{
  "num_hidden_layers": 14,
  "hidden_size": 320,
  "n_experts": 128,
  "experts_per_token": 4,
  "d_expert": 32,
  "d_shared_expert": 128,
  "hidden_act": "swiglu",
  "moe_layers": [0, 1, 2, 3, 4, 5, 6, 7, 8, 9, 10, 11, 12, 13],
  "router_score": "softmax",
  "normalize_top_k": false,
  "routed_scale": 5.66,
  "balance_loss": 0.0112,
  "balance_bias": false,
  "router_z_loss": 0.001,
  "shared_expert_gate": true,
  "init_std_router": 0.00886,
  "lr_router": 0.000389,
  "vocab_size": 32768,
  "norm": "layernorm",
  "norm_eps": 1e-07,
  "tie_word_embeddings": false,
  "optimizer": "soap_variant",
  "learning_rate": 0.00388,
  "beta1": 0.95,
  "beta2": 0.99,
  "max_grad_norm": 0.5,
  "batch_tokens": [65536, 131072, 196608],
  "max_seq_len": 1024,
  "train_tokens": 438100000,
  "max_steps": 3711,
  "dataset": "wikipedia_en"
}
Below are experts of layer 8 (counted from 0) of a mixture-of-experts language model. Rows are named router (the router's row for the expert), gate (a neuron's input weights, with its number), up (a neuron's input weights, with its number), down (a neuron's output weights, with its number) and show model dimensions 160-239. Each number is 128 + 24 x the weight over its row's rms, rounded and kept within 0 to 255.
After each expert's rows: a language model's description of what the expert responds to; "comes after" lists some tokens at least twice as common just before its tokens as in all text. This comes from a sample of Wikipedia text that the model never trained on. Tokens count by the router's weight.

# expert 32
router [138  97 121 170 118 115 146 136 148 151 133 132 134 132 135 105 109 122 115 159 111 165 120 142 135 133 147 155 157 148 157 167 102 121 125 128 114 151 153 110 140  93  92 123  94 135 175 124 150 115 150 114 109 160 129 158  88 114 111 134 108 143 150 133 158 144 144 117  88 136 113 150 114 176 115 147 104  93 116 140]
gate0 [141 105 132 109  93 124 155 123 137 119 116 154 133 164 149 119 138 134 167 126 153 124 134 121 129  85 108 104 116  84 189 101 194 136 156 166 131 128 105 106 118  93 105 122 109 138 154 115 143 169 116 111 132 133 147 116 158 137 117 130 141 161 146 175 159 137 129 128 127 134 153 129 139 160 118 125  81 114 119 137]
up0 [123  91 138 118 108 113 163 112 128 116 112 122 127 146 149 113 132 115 167 145 130 151 150 134 140  81 115 130 116  85 150 110 165 130 162 164 145 131 107  95 120  99  93 115 106 162 132 116 125 160 121  94 149 109 149 103 151 123 128 147 144 156 158 155 150 138 148 156 126 140 157 138 116 185 115 104 114 121 126 146]
down0 [ 69 101  91  96 110 107 147 105 120 147 132  97 172 144 134 154 149 107 123 152 147 184 109  91  73 155 105 102 133 135 102 100 115 154 141 123 127 131 134 131 129 107 122 131 127 141  99 115 137 125 132 151  95 116 125 139 121 126 148 158 128 111 118  66 138 172 174 136 120 123 177  93  76 112 112 145 131 103 156  79]
It responds to: First capital letter or syllable of a title word after line breaks, often starting entries on species, villages, or people (T, N, Sh).
comes after: "\n", " \"", " (", ":", "=", "=="

# expert 43
router [124 128  91 154 113 109 159 159 155 161 113 141 167 154 127 122 102 113 158 133 111 143 107 144 138 164 151 158 137 152 143 146 102 142  71 110 105 155 153 100 139 117 121 147 118 142 156 102 164 125 100 147 108 139 111 149  93 120 127 141 115 137 151 103 108 130 158 106 113 162 142 126  86 133 103 150 109  69 121 153]
gate1 [141 159 128 112 165  74 144 112 130  92 102 153 145 124 136 140 145 111 156 105 124 141  87 140  83 115 130 135 150 160 151 141 109 122 133 114 168  87 121 107  93 127 117  85 149 108 142 129 134 113 120 125 127 136 120 159 115 108 111 138  93 111 114 132 174 171 146 105 134 133  90 104 168 121 146 112 129 117 169  98]
up1 [133 132 143 137  83  66 161 115 134 121 120 116 111 117 123 115 107 107 140 144  90 151 104 125 125 121 155 143 112 137 138 139 111  92 145 127 111 121 127 156  94 101 113 148 132 169 132 160 143  98 132 127 136 124 113 119 115 108 103 121 152  88 139 156 117 102 133 101 147 168 157 108 128 117 132 100 142 158 104 106]
down1 [130 154 129  87 156 144 143 122 126  76  83 155 102 137 138 150 121 125 117 124 138 139 155 116 133 115 101  85 173 165 156 112 146 130 127 111 111 108 122  91 219 111 165 114 115 146 181 108 165 102 153 138 126 144 127 139 127 157 146 123 113 138 103 117 161 111 150 119 135 135 155 148 149 134 109 152 161 163 150  80]
It responds to: Forms of be, such as was, is, are, been, being, right after a sentence subject, plus some following articles.
comes after: " is", " was", " as", " it", " are", " were"

# expert 25
router [118  96 100 152 107 137 143 178 125 169 107 133 141 138 133 139 110  93 144 146 116 153 100 153 124 140 159 169 150 149 162 162  86 131  97 102  99 146 156 103 138 119 115 155 124 150 164 118 139 120 107 144 113 163 129 158 102 107 111 142 119 158 159 118 158 134 161  97  96 136 119 141  89 145 105 171  87  99 130 161]
gate0 [136 115 143 131 119 140 131  88 141 134 148 143 151 139 134 137 119 128 134  99 132 154 118 116  84 156 126 127 139 133 110 105 126 136 154 128 124 127 123 156 135 121 190 117  78 113 154 156 121 157  84  93 127 109 123 117 123 131  91 134 150 139 159 154 140 129 103 175 143 174 142 185 118 124 108 164 117 172 162 101]
up0 [114 134 126 100 149 111 134 145 130 116 134 101 108 136 121 113 114 113 127 139 132 131 132 144 187 136 120 123 117 128 165 135 153 130 120 152 138 151 147 100 126 133  96 165 145 142 114  93 137  81 156 140 142 155 116 139 139 146 169 129 112 103  94  85 151  99 140 109 121 115  96  93 141 108 145 107 156  83  83 170]
down0 [113 154 133 159 151 107 181 163 105 121  82 115 151 145  97 110 158 129 153 135 149 159 115 135 119  87 125 159 150 191 114 160  86 128  99 152 137 121 142 108 140 188 137 142 110 131  81 104  98 146 116 123 172 137 122 185 124 146 145 138 105 130 145  98 156 134 170 116 119 101  82 142 136  98 108 119 104 133 137 165]
It responds to: First word-piece of uncommon, often Slavic or Hungarian, personal names in squad tables and credit lists, such as Woj, Ist, Dark.
comes after: ",", ":", "-", " by", "=", "',"

# expert 58
router [107 121  99 155 120 108 129 164 147 146 106 154 147 139 144 121 103  98 126 141 110 170 104 160 151 147 133 136 148 146 163 147  99 147 135 119  94 160 157 102 148 101 114 148  85 164 137 119 140 112 133 138 108 156  99 141 114 114 103 159 159 142 172 115 149 131 145 115 101 145 109 149 132 123 115 160 107  95  95 154]
gate0 [144 124 151  82 132 139 140 147 156 165  91 170 114 115 162 133 115 108 130 177 127 109 156 140 103  82 140 158 138  85 120  87 106 135 117 110 152 120 103 152 110 180 115 153 131 124  92 123 114 128 116 123  93 109 125 112 109 120 130  90 157  84 104  92 131 129 113 118 153 140 156  94 149 150 150 132 112 122 121 153]
up0 [ 72 140 143 145 112 151 139 104  88 102 143 106 151 104 105 125 145 140 154  88  87 141 114 114 119 135 138 139 128 158 146 182 142 125 132 161 108 100 139 105 118 120 145  83 139 136 183 147 147 129 140 145 104 120 164 128 106 144 127 174  85 145 126 157 119 126 166  92 115 120  70 137 124  85  98 128 133 139 141  85]
down0 [139 166 116 124 132 154 132 145 155  96  88 117 115 136 111 124 103 112 113 123 142 150 116 137 107 150  96 106 118 140 122 160  81 123 110 141 137 133 187 100 126 120  96 119 139 160 108 127 159 115 101  79 166 163 132 106 159  90 150 118 116 133 150 130 129 155  96 127 126 113 139 108 153 154 123 184 152 141 102 115]
It responds to: Inner fragments of longer words, often in titles, song lists or foreign names, such as app, rom, ac, ig, ass.
comes after: "\n", "\n ", " Ex", " un", " Un", " Ab"

# expert 44
router [109 124 113 141 111 100 111 160 142 128 105 147 152 149 152 118 102 111 140 159 109 161 118 173 153 138 138 149 134 163 128 167  85 130 107 119  78 152 160  94 173 115 109 165 108 139 143  90 142  96 122 151 110 144 125 155 105 107  94 180 126 158 143  76 131 114 147 133 119 139  86 156 136 147 110 127 110  93 112 143]
gate4 [143 122 155 101 142 126 126 173 108  99 102 153  96 151 142 121 141 114 113 138 155 131 126  65 155 124  89 158 146 135  94 135 147 128  95 122 111  99 109 103 163 127  98 150 108 146  90  85 134 128 131 102 167 116 123 110 105 118  87 152 157 161 151 119 129 109 133 119  97 142 104 111 178 121 165  64 125 122 181 126]
up4 [109 121 167 152 116 141 133 117 135 115  97  73 134 153 145 139 121 134 123 137 128 168 115 162 130 108 157  99 132 118 100  95 125 146 127  90 123 137 122 151 105 102 131  88 118 153 136 121 143 102 155 107 107 121 124 150 151 120 187 145  94 134 126 130 126 133 165  81 118 127 142 143 150 146 154 113 122 130 132 118]
down4 [101 200 148 111  97 125 113 124  95 120 125 131 160 131 174 152 154 105 134 165 109 152 109 164 139 135  95 151  92 118 128 140 127 120  85 137 122 104 160 125 111  96 147 113 147 143  89 114 143 140 158  97 155 139 120 137 146 128 132 145  87 136 125 128 160 137 119 108 128 135 106 146 152 107 123 118 127  94 134 146]
It responds to: Abstract nouns after articles or possessives, often before of or to, such as evidence, concerns, research, success, damage, funding.
comes after: " a", " the", " an", " and", "'s", " his"

# expert 42
router [110 112 107 133 101 112 116 169 136 169 137 166 147 141 160 113  90  95 133 138 134 156  68 150 140 136 158 151 158 133 130 143 106 131  96 102 119 150 143 110 157  94 108 137 128 172 146 118 144 103 114 121 104 134  77 135 108 110  99 163 103 171 137 101 147 131 139 114 103 151 111 140 102 155 105 146 102  97 112 142]
gate13 [ 90 147 124 133 116 104 166  92 115  81 153 151 158 169 137 148 151 140 162 126 160  98 101 150 147 133 122 152 158  98 104 159 156 137 160 124 136  98 122 136 102 147 126  90 118 124 123 139 149 107 120 114 166 122  77 142  91 136 107  91 119 142 118 118 134 122 147 124 126  95 107 126 160 145 141 152 125  92 103 120]
up13 [101 135 120 134 141 146 116 157 120 179 118  95  99 123  75 115 112 106 143  89 115 131 127 146 161 134  93 121 142 187 115 114  96 153 141 129 151 127 130 122  71 120 148 147 108 152 136 117 155 164 168 126 143 153 157 107 158 128 129 138 162 147 151 101 103  84 155 105 115 101 111 141 136 101 145 110 127 166 131 108]
down13 [124 113 121 132 144 153 166 151 128 110 118 146 137 132 117 117 120 111 147  97  94 131 118 183  84 144 139 135 156 159 136 136 134  89 142 136 117 117 109 139 103 161 134 114  74 129 154  56 124 132 133 169 146 127 119 179 135 106 112 100 112 111 144 136 181 138 140 112 109 169 121 117 157 145 165 114 115 172 133 137]
It responds to: Nouns after the, this or it naming the article's subject, such as film, game, village, album, species, town.
comes after: " the", " The", "The", " this", " This", " a"

# expert 53
router [111 110  89 135 138 102 121 163 139 138 102 138 143 138 134 133  89 102 137 158 107 152 103 180 134 147 153 141 165 150 169 151  87 144 104 127 120 142 139 115 169  97 108 138 104 148 132  97 133 100 148 146 107 144  88 137 103  98 103 169 105 131 144 125 137 147 167 113 101 140 126 143 128 139  99 141 116 107  97 161]
gate4 [150 141 122 133 125 133 162 197  99 101 122  79 122 132 167 148 131 129 121 153 140 153 138 146 117 145 154 162 144 133 145 180 114 106 144 156 124 137  91 164 126 112 168 105  94 114  91  82 132 109  98 129 129 145 137 163 116 130 122 131 119 137 180 162 175 139 113 118 104 127 105 113 155 143 122 105 127 120 134 153]
up4 [143 153 104 132 125 143 162 183 123 103 101  87 139 128 169 146 139 141 127 148 128 165 130 161 111 145 153 153 142 128 165 153 131 124 142 140 110 130  94 132 148 123 155  92 113 108  96  95 140 115 109 126 112 155 100 147 118 137  97 119 112 139 178 159 173 140 116 121 119 158 110  71 134 140 130 109 148 114 132 134]
down4 [135 127 159 107 174 105 148 108 107 147 118 112 141 151 169 141 117 100 122 143 164 180 115 121 117 188 217 131 119 178 127 110 132 118 139 197 160 121 129 114 146 141 120 142 121 105 133  96 120 102 136  93 137 138 139 146 138 121 147  51 126  98 113 131 114 126 141 164 100 137 106 154 122 147 136 102  93 153 146 124]
It responds to: Pipes, semicolons and small digits inside sports statistics and score tables, such as 2 | 0 | 1 or 3; 0; 0.
comes after: " |", " 0", " 1", " 2", ";", "–"

# expert 39
router [110 127 103 173 132 108 133 143 170 155 105 150 140 147 149 115  86 101 169 167  91 146 119 147 168 172 168 144 146 184 136 144  98 139 101  92  69 136 144 118 134  89 115 139  96 135 157 115 148  98 110 132 113 152 122 152 126 104 102 159  94 144 136  89 131 102 168 116 120 139 104 165 132 148  85 147 115 113 122 140]
gate1 [123 127 139  92 117 158 155 108 130 106 164 144 159 135 164 156 144 119 150 154 115 111 127 104 138 164 154 190 132 138 142 132 133 104 157 132 124 118 152 175 124  73 121 115 104 122 133 117 129 113 138 120 180 128 121 150  96 129 124 131 139 112 161 107 148 127 168 119 145 120 184 138 152 159 112  85 120  99 130 131]
up1 [105 129 117 146 125 147 162 124 118 141 193 136 165 131 166 142 155 116 127 133  85 124 140 120 132 140 180 114 112 123 145 142 111 114 117  91 101 125 147 165 139 110 122  89 101 125 134 100  78 136 117 109 136 109 135 143 122 117 156 135  99 114 136  92 140 127 105 119 155 112 119 160 136 159 125  74 112 106 143 123]
down1 [140 166 148 128 113 136 169 103 132 122 112 126 145 119  97 101 147 184 112 113 127 138 122 125 137 139 116 134 144 103 110 120 123  86 118 165 114 160  85 184 132 110 143 124 122  84 129 128 147 127 133  87 107 150 119 114 143 144  88 167 133 145 157 123  94 113 125 165 122 154 163  95  81 130 149 146 185 101 125  98]
It responds to: Counting words and numerals before nouns or in enumerations, such as one, two, several, many, few, especially "one" splitting a counted group.
comes after: " a", " and", " of", " with", ":", " ("

# expert 37
router [112  81 102 133 115 105 120 159 168 157 108 140 135 149 133 125  60 108 154 155 131 143 118 141 123 132 140 158 123 169 158 134  76 159  85 104  94 168 182 122 138  98  99 162 114 141 134 128 138 124 144 175 104 149 117 152 112 122 121 139 122 156 143 122 149 145 154  88 111 146 107 137  98 146  89 140 102 114 131 159]
gate0 [ 92 117 136 135 120 128 125 117 139 172  85  96 138 111 218 111 148 133 110 140 108 154 132 107 131 105 128 112  93 122 164 123 136 115 152 141 147 144 159 115 139 136  93 165 126 125 117 129 144 136 125 166 126 140 157 172 116  90 116 139 141 156  80 157 142 146 108 148 114 120 159 119 117 130 125 112 123 124 137 157]
up0 [107 138 134 117 129 147  80 121 133  96 157 142  72 153 160 140 108 115 159  96 120 131 124 106 121 131 109 120 137 146  97 118 105 119 169 140 117 167 105 137 133 105 127  99 160 144 120 118 130 129 118 131 127 132 134 105 142 152 151 113 133 132 135 134 113 186 132 129 129 172  40 115 145 153 111 122 152 123 125 115]
down0 [116 170 134 113  85  95 181 142 136 139  72 130 123 104 117  82 106 107 119 135 127 108 101 127 138 128 145 124 148 173 136  98 107 119  95 124 131 112 119 127 152 181 134 139 139 134 136 163 133 106  87 122 113 140 163 114 145 124 145 134 161 118  90 105 168 116 155 128  80  66 128 129 133 178 114 120 151 142 122 105]
It responds to: Wikipedia heading markers and heading words such as ==, See also, Early life, Reception, and pieces of species names in taxonomic lists.
comes after: "==", "===", "====", "See", "us", "ia"

# expert 52
router [ 87 122  90 174 144 110 129 122 145 137 127 168 151 154 137 125  86 108 129 157 112 154 102 148 155 138 127 126 146 138 139 152  87 143 105 135 104 152 145 104 140 104  88 137 113 145 150 121 137 106 119 125 123 152 100 146 100  97  74 153 123 148 166 102 148 122 161 130 103 142 106 169 144 148 105 140 119  93  71 151]
gate0 [118 110 128 151 158 121 130 147 174  91 105 159 101 122 149 147 121 110 145 143 128 114  85 112 145 148 123 108 136 151 143 111 151 119 162  94 130 126 128 120 105 134 114  72  75  97 109 112 157  98 116  61 111 163 124 143 122 101 126 141 149  94  84 122  85 144 128 147 182 158 125  80 127  99  76 172 105 109 124  89]
up0 [139 145 147 141 124 157 125 101 119 150 125 121 152 132 112 142 166 110 112 123 110 103 139 147 112 131 132 128 123 139 126 181 118 135 104 189 164  76 124 103 131 160 156 153 106 136 175 127 133 120 156 163 113 125 139 129  97 166 156 118 106 127 147 135 144 112 101 101 111  95 139 123 129 130 147  99 134 131 142 162]
down0 [127  87 104 147 107 104 126 134 103 148 144 137 109 129  76 141 122 100 118 116 126 119 102 110  94 137 114 117 160 121 132 103  84 159 130 117 108 135 160 165 121 129 127  84 148 116 122 153 119  98 165 149 113 164 144 126 124 162 137 173 150  90  97 174 119 155 121 108 111 163 152 127 158 141 112 143  81 200 137 112]
It responds to: First word or name piece starting a paragraph, often right after an article title line, such as The, It, In, This, He.
comes after: "\n", "The", " The", " \"", "=", "A"

# expert 4
router [108 126 122 142 137 117 115 144 161 166 126 148 150 145 184 111 117  88 138 166 107 167  80 149 144 173 148 142 147 142 151 166 121 155 102 111  91 147 149 123 154 125 124 146 102 127 128 113 148 111  82 116 115 163  93 132 125 119 117 154 112 137 145 102 180 141 127  92 119 149  98 146 128 155  90 159  86 106 122 133]
gate5 [114 124 162 114 108  96 128 174 161 140 110 129 104 108 126  97 117 127 106 141 114  82 126 101  98  99 113 161 132 121 148 118 125 110 117 106 126 158 154 170 140 110 155  99 126  84 122 148 136 161 144 118 132 116 111 142 123 161 118 103 130 148 162 132 121 164 129 156 134  79 138 145 126 117  38 109 122 106 117  98]
up5 [109 141 154 112 109 110 137 156 145 130 118 115 124  99 142 109 135 149 105 148 112 115 110 112  91 100 133 140 147 107 163 120 109 159 137  97 121 149 146 168 188 160 152 104 122  78 104 146 122 156 152 125 141 121 111 133 136 141 128 129 148 147 150 121 114 123 123 137 152 100 126 119 149 125  73 135 122 126 119  96]
down5 [127 125 129 147 117 154 101 165 134 129 104 111 120 100 106 129 164 137 126  99 101 180 141  82 130 139 132 131 165 145  96 159 141 132 107 149  95 153  96 139 106  84 136 113 117 116 117 143 124 111 125 132 118 146 116 102 131  95 138 112 123 168  70  95 120 155 162  97  95 125 134 140 120 130 176 112 107 133  96 172]
It responds to: Adjectives and ordinals right after the, a or his, such as other, same, next, opposite, or compass directions like north.
comes after: " the", " The", " in", " a", " his", " its"

# expert 60
router [124 122  74 150 119 116 130 141 154 160 113 145 163 144 137 103 104  94 124 129 129 164  98 146 139 150 133 128 120 146 163 151 121 181 109 113  89 148 147 113 158 118 121 136 111 118 161 107 144 126 120 139 121 152 126 142 113  86  99 184 131 165 164 113 182 133 159 108 115 156 113 146  93 148  98 150 105  96  96 147]
gate0 [142 115 119  88 137 128 183  88  90 116 127 174 110 131 125 119 112 130 124 122 124 144 145 123 159 150 130  98 109 131 127 173 126 122  74 129 116 132 114 146 140 130 143 151 158 147 178 133 115 130 124  80 109  85 104 117  61 165 142 125 109 149 101 101 167 163 140 110 196 159 109 107 145 117 126 130 115  86 142 112]
up0 [111 151 111 177 112 110 108 150 179 142 145 123 146 142 152 122 139 125 128  95 101 121 113 119 106 116 137 148 114 130 132  63 134 137 171 109 117 128 158  88 120 121 100 148  81 133 114 129 128 147 122 143 153 134 146 155 203 108 118 114 142 107 152 144  84 108 128 136 101 100 148 156 134 169 125 126 122 187 122 146]
down0 [132  87 117 128 135 106 128 131 140 111 158 131 101 152 103 123 139 127 163 141 112 129 183 140 161 101 123  93  88 120 139 129 136  67 204 106 121 123 105 115 118  83  95 142 179 147 101 116 113 144  97 145 122 134 106  93  92 154 129  99 112 109 147 106  99 153 105 114 133 153 129 137 162 123 139 106 136 124 116  92]
It responds to: Words in census demographic sentences like "from two or more races", "those 65 or over", and invisible characters in coordinates.
comes after: " and", "|", " /", "-", "%", "°"

# expert 6
router [105 103 113 152 128 121 134 150 155 148  87 174 141 152 140 128 103  89 160 150 117 165 117 141 156 172 148 154 118 146 118 150 123 167 124  96 107 156 148 133 146 113 111 143 121 142 175 108 127  88 125 144 125 147 102 139 113 106 106 140 132 140 150  87 132 142 150 118  74 146 102 160 121 133 100 169  84 114  90 165]
gate1 [197 107 140 130 113 135 135 175 118 129 172  90 125 112 120 145 144 141 144 116 163 132 114 150 141 131 124 146 179 101 117 122 125 136 112 143 129 104 155 162 116 154 139 170 127 132 140 148  93 162 114 113 143 132 132 137 160 138 149 127 142  94 137 127 135 107 139 115  74 151 104 147  98 152 105 144  83 120 149  79]
up1 [185 120 157 151 100 120 142 144 152 135 186  99 117 114 122 158 142 143 153 108 152 139 127 139 152 119 131 150 169 102  78 123 120 154 138 134 153 119 174 143 131 149 155 116 125 119 130 140 120 123 102 110 119 134 134 129 164 124 130 106 136 108 121 102 113 120 141 122 101 164  96 154 118 131 103 139  85 127 127  88]
down1 [179 146 134  86 135 105  88 125 157 150 153 140  94 109 110 140 164 131 169 147 158 147 132 114 127  89  99 125 114  86 104 135 130 167 105 153 135 114 121 157 175 170 119 146 127 134 137 140 106 123 162 139 139 140 146  94 192 137 157 127  94 107 156 170 152 149 156 105 130 128 132 160 170 112 116 106  86 171  86  78]
It responds to: Country, state and city names after in, of or the, such as York, California, Italy, Cyprus, including split pieces of foreign place names.
comes after: " in", " of", ",", " the", " New", " United"

# expert 41
router [104 136  79 127 103 101 140 135 147 151 102 139 140 139 147 101 108 109 145 152 110 158 105 156 160 152 165 161 157 147 163 137  98 150 100 134  86 165 134 102 162  94 102 133  78 135 156 106 149  94 117 122 127 148 120 147 112  94 122 156 121 161 153 118 137 137 154 108 105 146  80 153 132 140 112 149 119 105  87 137]
gate3 [ 91 132 118  96 139 157 128 123 106 155 117 109 159 131 148 117 152 114 143 113  82 123 141 154 141 195 149 171 172 134 138 128 115 110 113 118 144 156 144 118  92 122 151 134 170  95 137  86 154  86 124 140 116 133 119 128 122 168 140 129 140 135 116  76 116 138 127 120 136 154  98 145 129  87  95 162 150 122 163 128]
up3 [132 118 123 100 118 147 105 104  86 156 113 123 161 141 164 120 128 117 145 141 121 139 180 176 116 134 169 161 167 117 100 114  97 119 126 119 136 163 123 114 108 114 124 140 179 138 155 123 125  83 119 120 108 111 141 129 110 113 133 129 139 182  93  84 150 104 131 132 134 130 104 144 113 118 111 126 126  86 157 137]
down3 [136 154 155 110 150 137 110 157  81 113 113 105 104  85 138  98 130 113 152 104 117 137 140 127 118 136  94 147 130 150  90 108 126 133 124 129 124 126 167  99  91 126 143 124 153 109 124 127 128 175 111 156  95 107 159  82 131  95 139 106 126 113 141  96  53 132 123 164 129 158 146 153 159 145 182 123 107 133 145 104]
It responds to: Nouns naming a measured quantity, mostly number before of, and also amount, value, rate, size, Rank, No.
comes after: " the", " |", " No", " The", " a", " high"

# expert 13
router [120 131 127 143 101 112 108 134 163 126 123 153 156 153 180 107 109  98 137 150 121 133 119 125 133 143 165 138 127 146 151 162 128 157 113  86 114 155 151 125 145 116 128 133 149 142 132  75 133 117 118 144 132 160  99 141 129 135 114 175 101 152 150 127 126 129 168 102 118 159 154 132 103 156  94 160 117 113 111 142]
gate3 [122 114 147 135 145 136 129 149 166 108 132 177  98 112 152 111 112 151 140 121 119 133 164 139  66 144 109 132 138 136 146 126 144 127 167 114 137 114 148  83 118  89 104 104 158 143 165 103 146  95 106 148 156 106 102 138 158 154  87 142 123  93 113 120 138 115 164 195 176 150 120 107 144 138 130 118  97 119 147 121]
up3 [136 105  97 161 113 141 121 153 131  99 108 121 104 104 172 110  92 126  99 113 172 102 125 102 126 133 148  75 142 118  86 111 114 134 127 132  71 138 113 175 136 132 129 152 117 192 163 134 165 153 156 129 108 111 146  98 161 151 124 166 170 129  97 135 120 122 114 128 115 124 100 183 106 101 114 121 148 167 148 163]
down3 [146  93 126 146 131 149 133 128 141 128 148  82 112 109 138 146 154 147 159 126 120 109 131 176 144 126 152 126 102 150 116 105 163 167 126  73 131 152 127 136 102 108 118 115 142 160 135 103 114 116 134 126 144 140  93 175 144 101 110 114 158  88 123 148 113 144  94 120 126 156 102 158  98 124 135 135 132 104 162 127]
It responds to: Capital-letter abbreviations and numbers in birthplaces, tables and census figures, such as U.S., D.C., UK, and years.
comes after: " |", ":", "N", " (", ";", "S"

# expert 18
router [106  92 111 138 120 127 135 155 142 135  94 173 135 140 137 108  94  90 151 146  98 160 106 150 165 158 154 163 163 151 126 164 116 145 132 120 126 153 147  99 142  94 121 156  88 145 151  96 160  83 120 134 112 150 107 145  94 100 103 137 107 143 151 106 130 119 154  94  83 141 120 132 118 126  88 156 122 117  99 160]
gate1 [143 123 125 151 138 121 121  99  99 115 121 145 101  92  92 126 119 103 116 163 116 139 146 141  93 179 130 126 160 119 150 213 125 107  88 140 125 104 136  79 116 119 108 113 146 125 138 109 133 134  99 143 129 105  97  98  88 120 156 119 143  60 109 126  88  78 109 197 101 167  87 126 159  98 133 147 135  88  94 141]
up1 [126  99 142 157 170 130 111 135 115  90 134 135 114 106 134 166 107 146 103 133 126 135 123 148  91 154 116 157 126 112 105 181 114  90 125 148 123 117 148 112 125 141 116 109 126 119 148 110 124 144  86 125 138  78  77 114  95 121 123 163 103  97 137 115 123 112 105 168  99 146 142 127 126  82 132 118 108 101  95 125]
down1 [126 102 156  97 133 119 166 127 119 204 146 149  64 172  95 168 172 144 122 148 158  92 173 148 132 128 131 142 144 159  71 135 133 124 158 121 109 128 155 185 105 155 132 138 114 100 125 126 145  94 137 134 129 145 135 107 143 124 100  81 122 128 129  89 159 178 104 126  66 123 126 129  98 107  99 122 119  89 141  92]
It responds to: Nationality adjectives and national or world names in event and organization titles, such as United States, Italian Championships, German Red Cross.
comes after: " the", " United", "S", " of", " South", " New"

# expert 47
router [124 109 109 160 103  97 132 170 139 149 103 149 159 158 142 131 116 104 144 142 113 176 116 145 144 136 149 132 137 159 148 146  79 144  85 112 105 156 165  87 152 108 113 164 111 155 163 106 159 105 109 154 121 134 107 166 116 127 115 145 124 139 134 100 143 111 140 114 112 132 130 145 102 160 125 154 100  95 108 138]
gate0 [137 144 137 106 126 134 149 121 101 154 155 137 113 108 138  96 129 129 145 116  99 141 133 111 131 157 199 131 127 124 126  73 153 122 104 136 147 137 156 144 154 100 118 136 159 109 150 138 115 108 106 138 164 139 122 152 125 146 153 107 137 159 118  78  58 117 124 127 124 139 107 152 127 171 127 123  79 119 158 145]
up0 [ 95 153 106 144 138  93 108 116 157 148 139 137 130 124 144 158  99 148 120 131 132 152 109 135 133 130  98 105 157 148 119 140 154 144 152 151  87 148  80  95 124 166 111  93 123  86 133 152  95 118 152 138 152  96 126 110 114  96 139 175 129 120 139 142 145 100 143 174 110 159 132 145 166 142 103 136 185 128 100 110]
down0 [121 128 144 184 125 119 100 112 138 120 119  97 125 115 152 125 146 159 133  98 158 124 130 126 159 125 166 140 146 103 112 118 100 113 104 134 127 112 135 142  97 112 110 151 102 161 139 165 121  77 130 143  63 149 126 139 132 139 119 128 103 135 139  91 141  90 130 139 115 162 128 128 148 114 129 139 165 119 118 125]
It responds to: Opening consonant pieces of words split into fragments, after a space, un- or a hyphen, such as sw, sl, b in un-bearable.
comes after: " \"", "-", " un", " and", " a", " s"

# expert 30
router [132 125  93 126 140 107 153 163 150 161 126 158 148 137 129 120  92 104 143 147 123 170  84 146 154 149 136 131 145 140 168 144  93 180 119  98 114 143 153 110 159  98  99 128  97 158 147 104 129 112  95 138 134 148 111 135 104 104 121 162 118 170 148 123 152 141 149 100 122 138  95 157 104 170 103 147 114 104 107 148]
gate0 [ 91 108 125 119 148 156 148  92 135 192 119 158 148 126 147 126 122 102 156 109 115 115 124 116  97 138 128 140 127 144 130 153  98 140 146  83 109 159 151 123 118 121 115 101 111 105 148  99 119 104 125 125 112 140 126 143 150 126 156 145 119 138  75 103 119 183 100 118 134 122 138 179  74 121 120 138  70 134 128 152]
up0 [128 146  94 131  95  99 103 164 118  90 144  91 106 176 112 128 127 159 113 170 121 170 127 127 170 125 109 106 134 106 123 116 157 120 112 148 155 104  93 131 151 143 135 164 140 164 107 154 135 135 134 139 117  95 116 103 103 135  82 129 109 136 167 145 144  83 127 147  93 135 135  79 178 114 109 115 185 127 123 145]
down0 [158 117 104 124 132 163 107 124 102  68 113 153 123 133 106  81 109 145  83  97 121 118 165 131 151 144  78 112 154 105 169 145 147 142  95 127  88 114 114 114 123 140 129 158 158 129 111 186 124 206 118 140 109 112 121  99 104 129 136 136 144 126 170 145 129 134 169 133 106 146 151 121 128 123 125  90 101 131 165 148]
It responds to: Semicolons after navbox "v; t; e" before election or standings tables, plus pipes and miscellaneous word pieces in tables.
comes after: " ", "\n", " of", "|", " with", " on"